python train.py --router_score="sigmoid" --seq_len=1024 --doc_mask=true --train_tokens=1804000000
Below are experts of layer 3 (counted from 0) of a mixture-of-experts language model. Rows are named router (the router's row for the expert), gate (a neuron's input weights, with its number), up (a neuron's input weights, with its number), down (a neuron's output weights, with its number) and show model dimensions 96-191. Each number is 128 + 24 x the weight over its row's rms, rounded and kept within 0 to 255. Numbers have three digits each.
Before each expert's rows: "comes after" lists some tokens at least twice as common just before its tokens as in all text; "raises" lists some tokens whose logits its average output raises strongly, later layers aside. This comes from a sample of Wikipedia text that the model never trained on. Tokens count by the router's weight.

# expert 29
comes after: "\n", " |", "|", "-", ")", "="
raises: "|", "EA", "iling", " Left", "air", "bin"
router:117115093112118050134124102116152136114126139101121111134075144152143127194101170153095125148139118151174152110137159223123145107156136112138149116113142127131156139157110124158144128111144132154152132105128125121106150072128125113141097206122110121102120145122099159118129136180115158126
gate0:087152140120129106154130148157100137132096142130110132133118087130105104120155156117149171125091160140130103130153077109110109146143137082154121111100150117152144085153166128113154092174137123141125119168108176149097126139171141111154101152106141128069105114098144145129111112149103110116
up0:147162108117136144125048141162157161149189119088122132122122138080126109105093134112153120147122158139123136116140133105132111113118128137141144112140123172125133116131120145110102147113108156148188120109098105147135190104132102164100105146169117110152143098118148121129121169130100128159
down0:144156137129119152165143094104146090143103123106087133146143124057125139099123128119125079164109144128087149180133083093128134081138135170139146130105136117110154126150063147169130124127123144118107119098133109088117156136103156128104109122115148135107103112183132122151145112112163109137
gate1:129134100136103105123068135151147134120095104107093145127129181152095125140107114104099171132160148142138158170099138152121114125148117140090107128166160129113114140116140128114122108119093123165144182117122156155112136090099170127146129131106172126134149152107100122135084108174101135109
up1:167096150135135105078096105122083128102127126158115114131177110100156135110142148125170130113146089147083106119124130152127127136093114146119192083105129103156138127091114159121093095150142117112103107131128128165127136118141137110128126125169114137123082115112160150105158169147118132122
down1:090135145099156098145125129139140081117090151101084153117058122135111156164114151112082121090099117100157126086163147124120119096126156125101113114144131130109117126083141083129127121123129120111156106127159113074115152132132089110135113101116155110130104170154129136139146121127065102118

# expert 41
comes after: "=", ".", "\n\n", " =", " also", "History"
raises: "=", "|", "\"", "\n", "The", "\n\n"
router:144148134149128149129095166094157110073160105097139003119174090081122136106117104114103148070095148075130124143130128199101117127125112119121090122143117103140110135113148136143104105124143111143096118175145122101128151127158104139080112161137168154169174121106108095138123137073120118167
gate0:124126130127106146136076138198104145074138093077137082150136126125114110110146131113143121130123192143122108136085105104144103139153105113151130133128142151171182140149127061142136131082068144100125141134114151152107137133113129122105119161082113121147137134119136122141108119113091135145
up0:128115098101117115143083167130169118137139117104062136128096078128153130133172147163114172134141113117132145122100150094149146142106112172153116099119142124150172111156118143107112162151128178119085068118117145123169165122155154124104100158110153121146139132147090116141101145119155135139
down0:121132123109095103136150134138104178134123068078129145125118103157102165164144125146132107109113119091146160125100130105135093111137102171080107131131147123166138120077090110129126095158130134119132144110110124105100150136176151153110134111142160134116120096126155108156126106100103167127
gate1:132095123125150149127105147149169107158100134140132080159159144115138118078095088132138141159139121106096157119087116139111131099140155118088150116093156127123137127173196112135116089143127107121086106126155127126132126121124158128174183126112111132140108170110125164109179111162106087156
up1:131120134132145134092134115155133103149131141135080090142137127101130118155142141157148116112130092143117097097132118102110155127113144089096133184146108135131158184157164146130113168154142118124154090098113101114134121101141145106158131138135097142093138141120106158126125134138113119161
down1:136137107167100124151107137087104137131137080102119115165115102140140150143133091126137131171133132142096156109125111118109086123144120083116162083104160109153140125153158127125096129115122105139107126143178141152102135174145122087133138100132152152144143077136104170124162138081155113110

# expert 30
comes after: "-", "|", "ed", " Born", " •", " Country"
raises: "=", ":", " the", "-", " and", " up"
router:142146094119114178104099162121123133156134146148148083111130142184130140066139100127112086141131124165136122178087113084086104142157124166116124106139118137110132110132120134135120111154114126141109142157128116166118178128167119160124130095152135091142094109121145145094100114079176128153
gate0:083080109130128149114180140132120122173105173139179121106151154137139102141091164137148079119148078118126150114128144118113135113121131146142134123155163125135131148145124094144063137115122136141143134156113108128114084148175156112118106164130112128137099165087135125126139120106132128171
up0:162130096181135103059167146140117104141103126162142127104128117085127157094097120138130175096109090093124156148114149106126134115161189138164181126153088135145152158142121134111146105169126123110150146171138110095094118092133137161116124101149123122076153123113116144089174152106129174106
down0:110189122149159118090182110137096140136142118124132139150101159141132168167111101085127157155110163091101101087163141065109131124140128110127150156098125082136112111170095142119125132162140140171163132137137086128123140059118153155128160138110172172130142122128118139107122093123129116129
gate1:119132112141112181122130154165099141087108183148085159086129095115111145079150113116133117176141140162115120142104121152127121151079110116142127119135155140103128101133136113090142126112143132167145173137143149154104196108141126063114098132136101086094135142134116141130128114164140152128
up1:133131134128119094156124196084117107118100143078129134139132147143101155086117161147105106148116096134144112092130172107113120109140101130171090132145148128086112114110153097100129109118121104130118111132112108109166177138131117152131105150119069156141153139141113136139177148094150120119
down1:155138153148121100104152080122121152171122077139117143114146145077144122076122115123128179098120124134163144114129139137155141160111147133143122151118175105123116104138167174152137140119140114099168161110136137112131126109088140178124160131150104121118133164148088114122151157113119160066

# expert 8
comes after: " (", " \"", "M", "S", "F", "\""
raises: "er", "-", "o", "a", ".", "al"
router:134146108123140124113134143129142135118208122128124175148136095095117138117166129125132116089112103129135091167132119111157159147097123135147116136112089101100122143128145154107157137141140087121127152106138108103134139116099120132106148102136074097088126131138142128135137120097096134163
gate0:138115112164153132143156146138097127066171099162111123126100164087132123101161115124123122120110158103153105145160142169149107112121178148126140092129158139094164149110115117083114100149059161176098142107115104102060120134114142096116136140105094120098167113126113133141113144099102156147
up0:163133133133137123114123161132131140134135096107129193104148092098132133129148135171075145120141117120121100124156124138165136141128113095155097089131153118103130138117116164144119144114119098103144133148144124128122114148098125076118108128167153074102094115120084134154119116083078099147
down0:100131107125125127141116147141091126133158119200130141150153113127140120170116146134164141135082103131109135094107116154147125087176139123139136144083086117165148118145125115140134124083137129116154154122096092105073138146148100162104132157094127147099099126112093151112149114153124119150
gate1:109116105130107120129147172103100149168125104082113127098132131105149107129148093131081142110101153150113086101129160169142118122102135177124137153104126122081119148135100112115165120093133126137164118115115140095124139104124118128166112094091072096100131094097137117134155117125122146125
up1:133128119104145140100127111127153142139094142105098124126094123173110160134116127141168118175133139143129155145100117106098126102136072139164135125093093152174147113146128138141121138148072104139127119156098114139130090169114154124096133131110176147117143128116092131090158133128090142117
down1:147100160137108125151148149147147104129133132106115101119137119171081160138110156157102161111108128105139100136117170166159145121125093121139128091182113163161120093131143156112113122131129105192116156110108098143109108152112143116155116136162131152101116118101134124098120137146126149190

# expert 20
comes after: " a", " an", " A", "A", " It", " it"
raises: "-", ".", ",", "s", " in", " and"
router:147123153134117101117111101151123145087128107144142094114154126126138104136098119161129097101108087120101095131101085191135152145173129122126118139142104133156117132109172143172144089130120141115099139153122097130135134133103115200124126128132149111083108122130130106136168116156122081120
gate0:109088123159112148179111171146073112110114113129086119150146099137162102113135109109095128126145146090154115156129135161065164133116158118165132092121153171160133115151127134117139107117097112117130150126143127131089137127128108154161137153093122136144106130114143119129167098197155117139
up0:101088136121097128103154158122156143129097117123159134098121130145127145142116144130154146119157155135122148130139125133163081168099085135152144145129138148152077097151146125091128119179100121104078127170133092134122128149127122127168106154154148102101110113129162164118132134133100146083
down0:128138126163174114092131117114108147108153121108114125137149130103136180175114163088096147089115112101111129122158145151133124102121103103115136165129126103131155103180176182144144126140097143142167100131144136109140101114136156154107140093085121154146126129077099109126080109153115133140
gate1:118110132153084111138127121102181119075106109142095095082168179125130133131132109175126124104093098186130109163132117167122111072141127115147135132133116139107140156124139092144116086165133167123101140138150150135136118125110127141124116132131153179060157167139101129165102108165150137080
up1:101120115089147115128107164148100132115149149144056148089125099110143180166115150117119164122126152116170104129113127085147120159127142123135120089127122150095149117059106128198119147100154121090121117094135140137120140130106161110110138084129090142097089166108109064119176094139127167093
down1:097118131124099115118143163133150108123101104171140107114136130100107109155159164123101136182097112110160155150190115112132144134106084094160123126093135127167122141122147123114138134174096102095119135112178132095106131123117085095108112097139114097104136102116125173143141084167091102131

# expert 32
comes after: "\n\n", "–", " of", "H", " Se", " Ti"
raises: "=", ")", " |", "g", "s", ","
router:105109109125130119102130144145132104129117146127150117153101120126123145133148130152116090128124091163159138151140146066156127120153089147103119121092107113178104128120172138141098154118145133085108161166140131098176131132077103134106134134140098148138149152138154159139121132084144158099
gate0:115086124106180141156149125112104096083114152135124143166161092082118148177115137119146092126112111133125114100150133134121125126126107155099134117120116139123156152142109154121102145143133110096126129105142162138103080160106099102114118108125108072155139164123131121128116105109111116135
up0:124129117133157124162105145160140136111138131137128181086098152097088113154112124173126133126127126125111136149109160138125174073123124158088118136111103170167145112132146136124109099131097124116106100115137138127098095128149138151133152099132125138159136126121137141078173129103149136152
down0:180161082134093100134122135100131159148105108120145113107119141193115087144123109155118133141096101137130130143098143137134160097127079127131092128135149132149094118134110134082102141111163108160142121123142072079090148115162120102136166139101141163143113087087083102135113165125132160137
gate1:117084112126116142106123130168134115147085112110153085116101144135142105148164106143136099134102139150099141157187135108116109141138141079104172150156080145160111106119127120145092132103111145183167159131130127112142095149136104148099108123108063156120108104142163151129140104118168102118
up1:133160121154133068138156118104090092147140127121144127157102131153153109129123145088108103147098113172082153110134088147121132100188136122156130150125148101165150097140148132135134102114161136160096108175114139123115156106172124120139104129156128140137159124101145145140136130135128172161
down1:119091113173148116105099135137167112117149140114124137092096154130140126129114115137136179160124120114131150126096121097072126154124116135161131104130102152107167134079109116114121127119142140107152132162126113087161126087120099155159159148091125071148145125122137104120152147120135135150

# expert 45
comes after: " in", " In", "In", ",", " 18", "19"
raises: ".", ",", "–", ":", " (", " that"
router:126159127142138119122126119134108127110141109140124128110101153125132117110134122118089097126120151101127125177121118140151136134127112132133156088145140142138142092142132079136158138139102115112118162167134129151181171111102086093132105130093103126165133128113114085102143116150122174112
gate0:102117131132149122164142077122109111128104142109136115134129117154158127109142121124131100145140188109167105148171118161146116124112142115125120107107177137114150151139120129102102120136098091149131152121112118103156114114134120136151129094139114108177144138089170156115110129114119149134
up0:117169148103150146124097125135086146165123134136135094120170177122111154128094149127117105118108125109130095080126146104171140139100138144155128124135143150124177139143115139144128110123103133117147114118131120139147153160112114142108137133163144138146111139129107118158150133102090096129
down0:153105164168154103121182125104104126082154121082114122142117133112180144111087112151144146130143097125167150131089132126109164127131139120106155153161094139145090096118152120144137110150146108090153157147111110159125141142136157087139112115093130174126116149143154125112131107150159119109
gate1:104145090113169095103142117153120129147096107121091144114124133146132114188149110133126158139093183078131111100153114163108119110107145150122135141115089130134130113127098086135107147139096107140083147112116138109125092133134163102104075086106128124121120154141151150086142151164120183178
up1:165142115106176087115160085140113139121137149155157107116127038114139177102139146153153113109113114171115174122139099118160103124132095139144132102120100148128118111134138124106124140159118148137077134137152150119116096111122113131104153179144125129151096123118113163083126098114135165113
down1:113152108136124137160164135110117172122125116110147066114097097116114136094127112125093151111123090124158083162126124073090139110127198105124139120134156134140138128069142114130080108104157129124157091149107119104127119111135115145131117103109134108102109108153119153143153137096104106148

# expert 5
comes after: ".", " in", ",", " of", " as", " on"
raises: "-", " of", ",", " in", " (", "er"
router:149098133091160121119128126140133125128161110114157035111073158111106122090132139149109098172101155116078135142110142089126181118124130101149124130129169109103151143112149111127117122143097111101159182098174138123138131145123100162149103133144098128128092112145084105128116118109156150086
gate0:094151140146126162151153097127123146111122142106120133114156131097110094133103112130098164141143139107130138116150149133138129074132118121117140121142132160128126117103158166049068129121156184133114101125078127116145126134148122129128106150134134128098077172110159101145150111134090123068
up0:161113109126119130118111143130112103111171136134139176135160104184129132134105100113121148141154120109135115135165128143173121160157128106111110104180138126142125151157145103127166140139127097114093156069115121151137166122120098160105116115117098128110174162120092155092125071137118142085
down0:125185131143136148072159128177098087106156162115132165134092106162085122131129107127167120149144087118114123125132175117086160114130095131141095118146142152134109146166100126128113127131136117098122167107067129126159129087133133172116095081087172146164113147113138144138157143134126140134
gate1:121139095144088138121116121144118132184130136115130121162151109150120143115119151096132129084121121110116102186105192128137153115145146141082106122166154196080097141099127101120119139140121110111091145141132117135148112117154113128096124109108129103143135102138120132130139127172152127157
up1:118064136150111128147191109117151107172154134158157166118120124088125129143111137093148099140133161099154139116132135153113134126154097155198118140089139131112144118134140126155096116167110159131104121138141136142162125121138137153121108082130138106118118149151094163123123122073139108077
down1:127131181113140105106189159114114092146162132155123148173164132127121118131132103113139119142143113131130156158127118112084135151127126134165127165119107150120086114137156113121127106131125160109116092095112107121128119114111111137130100135120135145124147132122141135100129094128167114118

# expert 25
comes after: " the", " The", "The", " at", " was", "'"
raises: ",", " (", ".", " and", ":", " or"
router:090142105130138104154154163140111148132134123111127149123138164075158118108146136149100130132168111148139111172114126145088125115137138141129085160058168092149113080155107115122140125135160145169153098123121116101124137137136106111108150086149151127103146133121181136134097146158135133113
gate0:115142129124112071113159134119133125165080117123079133112101151126158128116115159132163133125130095163128139148163169086132121101130146143103128152085156114148178159156166152091165092179105107158119079135083140103081108106148098130130127109139156109095130143125149097112129127133117106094
up0:129119120135139141148130150137119093125140083106104154124090104131147129136159135130137145115117103159090203149154125126081184104157155155172122110112144093110147135122130128073167105131108134114148112141105139130138121103120131160150150127150098112143136124146126109085145133122151105126
down0:153154107162111132145107170134114146110138137131129129135127115158134136148114142118148098145088113107131134099160161120124113105140150114130150120129127125143129109091072110126166110135121117113150051149108067089103080126112157137131096153127124113152115122142146100132147132115208147161
gate1:101115100083119137152132136116165171160136121114161103103121102104150151130162072122156104126128138138146084125128130129100145123136172138144116154155168135174117117106094099124133113164125153137138117094105094117109136106112122112150167115117116148125162142178128131157111118137122122110
up1:118129141074115107116124144122162100171138140108125146185142112102091114123110110119158136096150153143131057152137121152104143140118128106135119164163101126148120129149139149137134127056091096157165178077123101129125103106130104104131153118108136127105134147155137140145132117193133147127
down1:111137135161100153105115112152142135169162122111128091121127142075172092102089121162167108103100143090143112127091134139113131156133114126129146083135143138111129128109132131181149126142133132140101116113151086118146139151134139132081101146127076104138076126144111160104114089146130139116

# expert 22
comes after: "\n", "  ", ")", " 0", "%", " —"
raises: "\n", "\n\n", "-", ",", ".", "  "
router:107104164132090228130095122135119142094089144141095201139115171125118134115110125122131123142131117120074152123099112113089100112119141155120122127119141141152117091140149134097138137139114172106133121125138130097128109146108119079112142083134160113097131151139133073135134122075133144156
gate0:129167120098133107115173159140126138154155138133114133087147123101102160144137115146152146201126133128146099144109126118094147144145154146139144145119122119133139165171156105119137132155126170103153096117089146155164141138138131113113150098108140091124110093142128142144100126129191133153
up0:180169138092142156096119094127126095151116136153135158135136131119158124156144129130136158152127144126113090138134154150172147131151127170148102133136124159131131177116126096139121115131119122139104120090144100131134135142107084117138152126076141125152131151158097154138143154130174131126
down0:105140119132145120143106108121103108154100118106119110139137152137151119147057145124127115127136148120123157138148155132155078111153133146122115132105108131183126145079114147122105116127120100145138145108119085154100138131125102124114119131117138147146107115148120093109116158137088147112
gate1:103095116122101117155135130153103106136115143121077147134146124151106145152084131082078135152104100135143117128156154077111123134128113105100120084075132159092092128153097105123135118106145157145112079146115162134114164091164150100093121073145093156094121156113118150169110114102135166137
up1:152154143141093121142127140116112137126090168111117191144100144157081129109122147100099162073139153115087138130133142127171125121129097138192102087114116110128113129145091173118157144154093148111167093127152137172180122121107154106126135088135117146127104123098142106104195155102155134121
down1:163132174137127114069109143128109112135160132122127059124152096157211124150116115140151103087092165134128119095129089155165174126103155129123163139136143120167134127123159115156117153109108062135139161148119128138090139130124083108174176175137150144135156129126127137107143099146158090136

# expert 11
comes after: ",", " and", " was", " well", "See", " is"
raises: " the", " a", " his", " an", " its", " other"
router:118158168105149108090126168117153164135151169200123094128204087141104158142161163136160114128118132124199146097150099000112114130133137126105097131133128135146134087150165144164104148114139141073159130159130127093184132125127109172120119142146120125154135130130107101114114094125148123127
gate0:168134071142152138070101133110099152167120153128130137143126146159142112111168163130132123137144182163143104125146114163118095141133140143157147123129129125091102122124163169101068136111140146172096143133077140098133109113155108145081151129129157154150122107173157151119131129147131117114
up0:126151136136163136129144121112120173156150096136074119158087098144098105120150128149130129128139081097120164159139160116138154103156146078070116169168164097150126139121106134144155128133120118125155123142116183177110144121134117169115165134129117120118153097120105150121156143113158107131
down0:074155139145085137079102111131104111110121134159113119089107123096134138119119130122131111166130115067150115078132151154126113155079122130147129114121067137132148099135153142098117122155105142130103124150156090131134156114151153178113066131097149128122143133127150118127099135136114118141
gate1:130125102156097119105121106127124118173127119132098134089144126125120138106097113114139176094089087151085112092096141122103116134102152109130124148081111164128104124141150186162068137137109155079145139124138119109170139122125192128115191112129126089126137138160117135130145184085124091168
up1:127133120137106182127106112155150121117132144111111139138128122093160176163102136120153115094136104156096084151111069113108103149153117155116168136137078092122115143113146164127069147112108115121132132099153106113111132129179156156109144159119129130112136123105104134121089105097163115131
down1:110139175119127142155141112121116113101084151130153126149120095160124117118141137183106102125187116123071138114163140146111125137126130143147176100118125129126091155135095120092092134149103140163127132137109116133159131139139172129119087145102127115175132146072125145096106123114160153171

# expert 19
comes after: " |", "|", "-", ";", ":", "–"
raises: "-", " in", " and", "ne", ",", "'"
router:106132117085115082105082121122125084114115112094129062137095079130128110140123160155107129103112093125136098152162142114124130087151135125105119109089128111150115108131084103144138114159082136085174129140131105139151137100130104108156104118133125146150107139103131148139115116097122103124
gate0:147130140097113105090106092129144097138082118137098113071157104116108149102144123135139135118156119133124097137129093097151111127141146131107127130152115120157105137118137115101122116125092132131130172103100162157127138123082159110111133074150107137152138164131137118118123122084135158100
up0:112103111135134131153155138148143157131121110120190137121113141107156168115128091156167118107147109130135159128146142167104095104098118084090154133111156100136129124150149103146164102132145102156112137126187100130126163135081103141177125141091170146146078114149105093153156137123103150112
down0:102119105152142155115122105128133151125154120132122133127117141115149114085108112113114117158134116165156168150108119115079145137117132109121134087111115144143106081127124091099102128104114124121117162101154168112149165116097085100087125129155139117112106154124138117150085128139133092098
gate1:146107170135114130114133150137092111117119165136120135141167173117100125137103112119127131165152114158138113112146161137074119114134139119134160157118199144177103121105133130142136118117140140152130140129107089127134118076172138104167158106140157127164148146109119166037124123131112113156
up1:111109155170092119096145136130071081117109110099103100136093162083144172138111091144097136147088158143145118139128151119102092074091107124113150167124139079125082140127132127112088158119089147130120116145101136085163126135142120155131142138132121169162145117134114130089105094179131117131
down1:139167121142094099155120133137161104129081135133077064123133139122138104149142128110105124096113140158104107113119121097148171102131142116149082116127125086127121104117094144141161108129115103128135153137088125119094089154119164144131130151121129139080119125132135139148113136119144078109

# expert 24
comes after: " |", ".", "–", ":", ",", " ("
raises: ",", ".", "th", "0", " and", " ("
router:158053158077168158125140135117113127125110107114140166136121111132131103126107118059134166143107132129160106087144144204122182166124118163091110143117142132130098134113143157157111144122137131110113130113154151084104150143116157149086081153099140112136180131143137091123106109204135138138
gate0:141153128132115074095153094116120143096065160157142128156099135134145135119136148120092133106146109105145120159139124116074104154113105160115178098138156122119166101103130125141130129187122122112105141120148106157085120145135141129141116110150100126138139131119137129118182158103166122140
up0:144136148140111114127164153104138121113092143135157091119074182138135098123151114180026132131151138141144110125107142144095140150147092141121126155109139125090145121129161080155129139134137110128146143094117156097105183144119175121139121086104102096131115103121161136143112127128168108121
down0:123152104137114149130162135120083137141111114062180120133113115143115150175127149152114130151086134132165138079128168152102112097129091153165171126113155127132135118131127133127124118127132162195176161147089138133126146156144154129090135115122104146096141090139121132140118130131140104131
gate1:162099158127133092073117112162104172145122129114151121126088116087140125125115143122115111133158145126157119129189157109165130091169118116079124133075123129089108146113119115140137122152141128112163115113124115118182072146132143148153108163083106133118163126126156110127097098142099129138
up1:130162072142160130131153142111123091133116112140070118117105127126143145109086129109140182099116093179067138077137092116155094116108145158144127140163100155149103145126128109171137142125158134094068134174175146145124172149131076129118143117152188102110123144171088090144109174135097179115
down1:097119128124123119160092159079146058115173158187066165150150156144115168148132093176143094103142116129094130108058119118088115099100111150135131122103160113125146113118128112103139130091137129138120134139116115120126143072118103120106149114141114112134106153098116124163097135081106156156

# expert 4
comes after: " the", " of", " The", " and", " a", " his"
raises: ",", " of", ".", "s", "/", " in"
router:130105134107131121141106086130078126114130149142106154112113177176171106170111130113126122153094098156114138130157134068123104086122119100149162101123139168113105156125116135113149154157115167085109126132138168122087131089168139115168134146119122143120141127150100126144156129117126140119
gate0:155122077118128089117143092093088109152113154128134118123123146176132145109130116130087149129101116147155137110126132151126153117122121151149131185122149159182134158130160119132146108096103136141184128136100148095128126098146141130078132137126133160179119144148154129113106125147107155158
up0:179160163151142133117136143127142131132166141114130093186161134123133148169093155092141169125099129123141151115136109161129154141126189162104134136127086153095120172112113137089130095117146113118161136161137127142165143160140149122173120121138148143118144115134132151118087144112083112167
down0:164122159103151096120139135137140186118134146107136088124099113097066166160120176158156170116151139125129097106143093099131144173162156125140129131125159119122154147121140173136121142086146160135081130090093139126154100113166132136138162165113141108134143175077083109121191172120124155120
gate1:130126149107139113141142108123093108112128145096118124102104105071143139192141160129112131128137125121192123105113087115164085125128159107131123189102109155135102115145103137094142098122110143146132109080141141097070132116129135118118164095090103107082144116143152136105151109141125140134
up1:098121123104122145111150117118143143156156137087094126162104139118093117148106159163105159174152169122162118123153143141141095120112121157099140126139152099141190100122147131142075181132150123118153141119140099139163109158145150127128105172107157137198108165135138155084107119095124100077
down1:142135101091126139113135116141161138150152088109068093126097114152113124117124140119164156106122104111101172163113135109114142131073143116138108117106122125144165163103108133109139124128142150084164139098157124149146114097101140180104153167132150137121126076126132126112123104111158082131

# expert 44
comes after: " |", "|", "D", " R", " D", "R"
raises: "|", "si", "[", "et"
router:117146099114135128148112080068139103141115154123162113116115079130145122183136143105119110139124155155135148109082064165173162130128081154156118100144139120134133134082107157150131123120118134118129128155151121134122119134116081138134115097177156152092120124144072173159113108109105152141
gate0:104129131166072144086125116133108123162111170146137126095116141177158129131125132108112127129133130157149126114152132156169123092169111172117099129159116115117112122078134146109123139089101138146129151105116108116115111106089145137155148117091108109123160138140134156133111098175097149146
up0:072171129140099122160128158132134135117149152113112156151113101132115117109137130144088154092107139106108124094102153121120185141105101145122147135142149142178119139123132136097121135146145087178117145110120179080141129120097148144159132094129143165110132105156148146119110127110145104120
down0:106104109150124120170124134154116125135193149134097156117147096094137137150177111132095147143151173095126106100130145089103089135135112158142139138111121071099123104115132156147154125175112148120162169121130102161154173141120121131113179128133125152143173123135124105156106129137099139173
gate1:160112083119089125099118120104136115149095175146117110074131153125123089105128110138104108138051128127102169154155128154139157142127079146143166060104116140187136131164122142136124118135149130137103140148122138177171133118120153137126141119112122163117097130125105130088113137146090140152
up1:094126157158142100147067111137162116106091123121077131066147123134123142128152110084129086133153133095117113130089085092086129156120120126146157125122127138097136107127136126139147118171118136136132128129157108105157111132144134109172105117115164096109148102147141173105111120089154151133
down1:108110106125161117146134123126136128078113099080102152143081117111140095117146127134114125138102106155177139170135141131149092175133137144147079122129084135097106140156131139110137142149162134153125141141132159157114122164122103139139119112155125116131113135160146138122139074140146139106